config.yaml
num_hidden_layers: 14
hidden_size: 224
n_experts: 32
experts_per_token: 2
d_expert: 64
d_shared_expert: 128
hidden_act: "reglu"
moe_layers: [1, 2, 3, 4, 5, 6, 7, 8, 9, 10, 11, 12, 13]
n_empty_slots: 4
router_score: "softmax"
normalize_top_k: true
routed_scale: 1.5
balance_loss: 0.000136
balance_bias: true
router_logit_norm: 2.0
init_std_router: 0.0249
lr_router: 0.000547
vocab_size: 16384
norm: "rmsnorm"
norm_eps: 1e-05
tie_word_embeddings: false
optimizer: "soap_variant"
learning_rate: 0.00914
beta1: 0.95
beta2: 0.95
batch_tokens: [32768, 65536, 131072]
max_seq_len: 1024
train_tokens: 258900000
max_steps: 3669
dataset: "wikipedia_en"
Below are experts of layer 6 (counted from 0) of a mixture-of-experts language model. Rows are named router (the router's row for the expert), gate (a neuron's input weights, with its number), up (a neuron's input weights, with its number) and show model dimensions 0-223. Each number is 500 + 40 x the weight over its row's rms, rounded and kept within 0 to 999. Numbers have three digits each.
After each expert's rows: a language model's description of what the expert responds to. This comes from a sample of Wikipedia text that the model never trained on.

# expert 22
router:505490483507558487494519563534432546491539541559488506503488446494536509539540533442458502543539507505545528512524484499531554456549517513555486573430510569572457519508418535450517483429462481527522438506493462472461425498579515473539521469500443503548450531491582559527478522521460427550551545416517457452546496496460496522542501494518472508551488464478514542608486493513530536574469505460444484501471478503536510530483497469514479415450559502459530550513551453435513559467531577412472487520414481519494469491477501414446518542493528496475533553489517577479449496418450480455536469530525515537483566516466481512450506520499588542510459417460460458486545496487460431522540
gate1:541541515562484484496568497506436502559456451514469444470501506513441508484471475490494443490461515401477498528530591589405509465558486497504473493462546566536441488570483450510458512470510512488527450497475494568477488478492489515457484447550502421488490490489499552496495438546554501516486518514462582507510475529495505496509528558499539568493537485497507455520461442557516506490464572472507539446501538536479538477552475426534483394478492486479452501509532502495514368542543512469487452434505476531476536525489438470497495516471499499417493580551470478546510508439471425522543417536482512495467500503478484420477538519604519565530608492468490520571509504473411511442460
up1:493532495514479467445506496501502534491529486444416467467460476518475518517504468507560477502500494459451501481517601484426473450512470528507523492461513529519471497531517452511487502449496528470472529548398502556448442468503575469410467437571481405474532515486497556500522433474566500464456522469495589525537509488492487466460532545440550577506515475492487522467486429485466499474541549453552519460496577569478468524518520465473423433475518481486413510501503500509494452536484443479507451499493515522560519540380476523530455501519534527398491587517439448489482468432475528510527501524526488485422517484486459420449498534532532546579593516433513492576524538452467507540513
Units and math symbols

# expert 23
router:467526524555496429430524551554476525440495543476458460525438494471440560476439475502483526476457413479462519414469576517439482481490494404435517511529482512520565602497550553562558450516565461465526455522518526438529520518554507509485483478464418451530474473528555490474450470511514575574487446470557487499535452547521502473482443519488550480448451507495537481494496548481548611454460534488495488442506475568524500522498532534541467530496532517455529501519474543526510596554540481479443538501518495515529590534490559481423531466520501545486520563458497459488502473497517447498512482553502489456487553528560462537526466539437547465516477465480519548504465477523472413430530
gate10:607472504521552528539536532505519509514463451507509443510438432501545478480537525554486464488514489440525520524520543403531517502520558480476538452572477543517493514518498521542475483562489457507436530511475519551519505453480485606460455505539500481486503600438563500487589544467494473491477467501585479435512503444530511442511485547527534492437530503505508523548509493487493461500546421509588518449530552571521422507508487472451523492547569494544519508408467494458429536480447441564536473497488476545526512502494521490483470456590545506530509487482479538464528546444571502487478520563520477471485461527570472431497448468469553531524553499611548604501544503521530541465499
up10:432488438464472504451481465517518511509556538493467526480573530509471499543478512584456510423429552526437497520463469513484532541387483556483503464452467522520584457467477506484489520454508516531497463505530500496443475514518488484521548532449456546519431491524564478499427470573472504461441520545457486507488451533487511566545525514559428574568502441464404520414516512475513458561480554525423487456493520478479533502486497506526413464489504438473457475532555466503520460585554514448511474537488513510463471421568520564507480519417433504476431496498530535481482456514497463515472497515519455516508626483485519514538495570491471514530414501458516453497485419505493446518456
Name-initial capitals

# expert 13
router:525481489490515560443549512491474560449477513458506444443526521588571429489506448502493529434491485562499505513510508497449481531504472410462530506409553511495388501517463488477547437466481554545485488470560535467500467510564421511525470524447481504522459510519497527550513452543514509512456497515460544526495499400554488511462547512585499532471594497495523485404526449550570441523578546491573441488492559464525465492519500530537453451450594489537541557473463490537513514512514524476405548513488497542571558454560524542489510533561473507502499498501528493484529491463460495476563559487551526456525532558479431459441567462509449475489490521515466489497450514458491485474567
gate0:504443466506490497536567461495534495440482492494434513480519472571487555491523464471471433504451465432539558438481524529489506431484437580472484482478486567508524504470513513602527522524421458496501491496457479458551533512507501503449507452369492505510478548485419438569461425451559488522526482501526467541481542501595463503453510498536426480499411536405537544454480417507530426429542476501464509515550475531485503522485526506530463499483519589517483521455440440531517471473487501499414567480479467484538523525479456470448438527546566458462517474468531479423502529474522468524523512483517568499518468475439481530395451471539546484518500517480461516435506517528470521526508
up0:499465445489543471582519514454453448505448542506473523459596503538488518492422490476502490479571523471521478473494472499410456453569472502434491521460549477509519486451570476496479440566477489501486459520441491462558449379498539484523583484487484410434569538543507525471518517455502566487575485398525497513491551533541545540470512531563537515549525476469501525488490542460423493481549645547492563538484459491527464550507499493490464521485475480515528521508486513365531498473564541495476586517538508519511493481466481479496489492482440515530488517512526520510501471478460546462501539534558422468430488539520523469514516473505545559521464513489464444434508562512530508483450
Year digits, infobox headings

# expert 19
router:540514515477509493472504515550493523517445580511502564557462546538499414432588501497485440452454505477456572556546533467561455504525467497494498558520483472469501576532474537472470489486458480497515538479486528453525403526512533503526421471494469461499517438485519474497509437525473485478566486486511500488500604468481447530487533434499492563499455522476546539591452462482516480496496555422502483476467547527528501444462502576482449530545584412495431518541458467428469558549453505429469493569465541483518507592570486489484475495500457466489510535543457551566477512459484476475510488432482497481410534498509546518467545543560492447482514443465505472563430516442509472446550
gate0:545507471567522453501543474552471468440426491515604547534514483421526582496521520492518459483512448479548510452559514543502538482537531571546500488530534479461496512503512449473504573518430479466490510503481495443425485450520486472464456493492459479474455445424534457489534483497521554485506572458516576435425505483500470575514412516451434505510517560426547495534464502512391498553551556468531525511460459504481503548479470561586492460495503450507487461463462490548451458540468436519464556554448457426432491525507527470467455482461534500515472484523506461508473463448555434496481465553565515484493589557555455451530519512540520493477520476441447550518453530527504486494544
up0:557542533467525508482562486498494476526519520420574535491467498519465554440515491479480481464554430549565445536497515462461567528510443446479462461493480518536511580506511478513480565481530583547457527493539536451497463524495450519480455510530488499564492556469445568484485484533461455561511495510526529443543494451439476534529468482423443534474435562503544541493499500519476495552555447489503484504519474487529463554548479436472493520477525464522537560535542557406526550500557594539522445535463463494521476554488465472552536496508434529537536560427508574496582522507534461449506467513456512449468486550498428456577541514504498519614526519508565505461461430452509581492498
List line endings, numbers

# expert 0
router:502568569544546490438571455502509472507540555521487562549458535512513591581406427489483495488540445428463466383564462391511470487449535480473518459529492546513464552486535483484454495573484534554510471537506479532544478526513477486450479480453541502496540502542555472559508617453495507509471476521534561423495488509464444543491504551434527540480478497467574500538544496500531491513460520487484509439514459501482477455528474557510512530507533477497514459540489561468544453525525491522441538505450476535586579513549567487454556539569503529506549538518596448502519430422534523504588502513495549463513487517512528476491513483525483489519530505499541470468491507460520426476534
gate1:515507525520489423494512557428510528538587482504450507435542477468519537485522429425491434530505452510470480510482427382494445430466481510473468420463499533514413560486516518491527541470547445476531512541512498431537520524492480445489446470532437557439495424442536535484545523498498499497515503484446498430506501569479474564554560549498501511440494539555514494461534495498524517521472520507493443510507596436568497496510495533448542507484514435510513495433517553488462490480566488466493545461528503488523536447443498516469604568487513516509527509398520555555436396571475476506439523514509534467498555494500499451533545548502484532454523522466471423509516453501488458543457
up1:471537485504507474513461494498463514468489519470522431518498497528460512413501563518446521464511556477501413532507479585567521592549544534474559504496529472474529498507492431512451469498435583496489473500483435647478422504460470550543493556492558474525493567525531432496516465555464496501535480447516442500474438423517536502526416486507460504548472461498402484469479495518436452450449528555515518497436465516489520460549503477553459507499467503526512533607468540496512452493447557499559564546478573518452462530528534519539496439523503519449480525544415462510517529520530458504549443522475495520521532473569534550511563450475515483506584535569507500473503508459445519506498
Lowercase word-initial fragments

# expert 16
router:498502506478510544453588502488517508544437551524542456544492556434496452517474449533466518543425533496460511506500471502453566495545505473547505515458470469540495516516419549465475467489554454519543530478584504513449420527585455529467526516546483550519431583461499440485534542480613518536507521427520448464523531498474540473533449457501451517524460532542453521526512443495514543517563574479554481568471496510454524566523523446487522531524482430445533495493509431569497542502434546480507448502515474559468473514505466457578479537538539511544475441506527505490516558570451509489462505433534512438531520461445474458563453527576544473515515401538516470444544429493489495502515
gate1:520425510526518471474488500549519495505478480490587532541478450463538516416510451460457506528445475536482495448415528477565477519514530417503549462431440518492583623428430476504517501486491495515546472497494500479546453482459490518531472486563462510543538474539520496510480494525542500475494539443483473481537533411454444449424541486545441541560461499554527495478565470513462489492521562467512503447493495466595483570518498513484459539524457481474485498434459501481447496473519507524529498533447475514557532529450512536537458476542485474415458448550530506556486571504451483455537454585533507513382532500501563487497542481517561495391501451547493448527543492463498462463547
up1:540440528505523496453498493473583465530499480444540457557489468398497522442540512495471493507481523515502519474474588506547474519519528429487534445450483553478514581471462555523494533495417441413535463494463509496538525489478476503566526592544412496508531484588499460500478483551510562529441525579470500503541522419492518450519480524530456562502500469550476479510557510505448460488539537486507524392543481406574498559531528485501532553497476528522474542456502513529523512481482508511506444519548508487531503532416513509579478430529524496493434481535484512550454550514489412496528453550520551513421533482510480497486526553528561486465505536448479491542530643507533533489522
Stat table numbers

# expert 1
router:485465551502580532460534485486556503535451471518460536516557519507461460509525524521495504517388518439462562543482521567518491540528501567494501536494524547473528516538469499536532449443470476540458436511539542523514482537443461483502519500561447520539529523525476482477457509553623469456497564529544513520525548530559504432598547455463543490525451500490478502569530472462551448471484581474494466563442533484518515514434526511437537505464473483525501542470519463570530526489477517464371503532506537543477488482577496447451518542421571434535507548505464522543462584540440525459515467527407529483467516466519485498526469456518487545448461452498555480549411505527508522491474
gate9:475505494543568590478490525519474513539599521493502492520491472490436490562509481514462510489522521498422504417519522514553470564544556474501466530496511521575509494547497542527442486502456462533491502477471498528432496518491476489549477442520506529484496466513477428431528517542536478509513477474503526579535490524521480479453483417520593458481508493486461433543467413498564497495474511501510511502540487470498497483497480491515507431491532548494528480402558587478417547447497465448482481487482505435494561531523514524493467637408543481550479475487538430447459554505481532428428504500521463487478484534379506492504530555519553496494480622532580466469515504464426488514460
up9:485508583424466468482515478487552476447388466513481482474462503507574560384511497489517540483463527504547584530511502499485532466456482537482523479508456521471499517447436463464559490555580485484512478511538495511559549508528529468456442476459463485505456486490455539535492485401516461565534528507511520477479533460528548551516511583537509500422480504499556545491518533540468428513483466506480487516503517475493433497513529492493492508521519507544523522582504404591553438573516492512430549509544498512482481524447446498567505432559476537449459523530446558523549394430548491559502426510478518523529542556534485552548447499514545511540511405452464503508513511546519534456526
Table cell digits

# expert 5
router:491552479460449461510468461480466481556497502516433485449429559479525508469489480522556406497520515532571490508492561449446504465432406517502465462461503461464416520396548531478484483493530542480532450501498536555427540451482492489531507437466473489527510463512494536461563481523504514511476439556457504568459543499501552477476552561533526551453539485491502561465429514496509453516501505553443531519542490509513512511515488452567481528482475497482511520502457493505440419522513516431533466478507552566453534459525502549487457525489533471491509449442438510538530389466546463454583518556516483526475457464451587531537516475504534550441554542392436557547523546487514498538570
gate0:572471570474448407581539540463438504507542514463560473601488512528446527527497445538505427467470499502511476438561529488561478443504489477497514465528449493506466525451493510480463535471401484513545401483559459547518502490459435471531518472491565554471502485479501510543557486541548509498467503441461504512401559489530510488510514463519458501536550523552457475557465431486440518506491515520467503462430460509502532446516473419521528466530469476519532544473565476541489445492497570552451505434540538479577437537465500529559489545503551443523540446573519452450578503432522501482494546481487427492501563510498457498516460476532488516567532510537444482522503463476510438528572
up0:542567562504511493462439518444497482476521446461481562461507560515490497408447490531576471465473561545483482541501535533561463482502487459535548424477441417542493462510496508489514420547486496475564498467446519512518500531542496466466548532552409556480470495557527529541476519533500466509506537439520454499500498478516502541495516535459490495471537492543483484511476536539496520497547459484522483466456496483588511580474459483425459550555502502508473471478537515459409424575483538561546494511559548506496507594541520533500550455485521497470457547450538412494510534398588496540451533527418453503518568530461476491457436508483489595569521540527436465531461496529487538534494
Modals and coordinators

# expert 26
router:537576508449455484572435500522472504584418575522482534543530460533562469466472488471545430509479480518528489463537545417482547519514504494509452477436571485555476469529482428471544524533571486481511512522450512451474486447475522538553433536544507473458478575461491476471480447536523475480466535482455487602447463552543587497449522505510449486590549460496562513533458555551463451508551475424502501483504548469487587495516495488532498483525477488487556539456469451407469439464474476448530532538503473505437454489424489571547541471486499505498565508540470482522477473515534485482462492545457446488514526489441522469547583446443525470449541521471492476464502488505471562495431
gate0:459528518527531493491478492506397496536473453540508447483559408515479579508428534465496432487529573481507461495517503472539578542451538522432486465503551481414431496534532419515526544466529432492541440538512510523493463530447432483410443513492478469474486538484484593508444509488515496504555517614514484466440494528526575523467495544494585470475459542562485534554546483555480512534489548484508571566464509479521528495470463541478589489500451486488488604515404498535477490491485470548558498460476570507440487472490502500496460573513489494511529510466423455511550543500562482463497553500564496577536481497482496523523451452497477549506479541481489560521443500515480530507473
up0:497532487512503484505510499548558492473561603466490571518473600492485394455609413505533542476420456499497528537508526563494436440541538466566515496567502532566578511500501550449520505506485537470494491491466491488496550554521464537562555421462481486499480469509486411508536525518496459473464510429506451468506466482445482482520537496506420514563487478529471477463437497432509518483511450495494499392483486479483475513533486485547456498532520538518487425452598514434506509444456588467436492570533503514567483522531483500478527422470514478472459473469538512508460431447469518562534407513468506441507528452474519527517483559536498451524523485511495449516539504492465500512562
Clause-linking words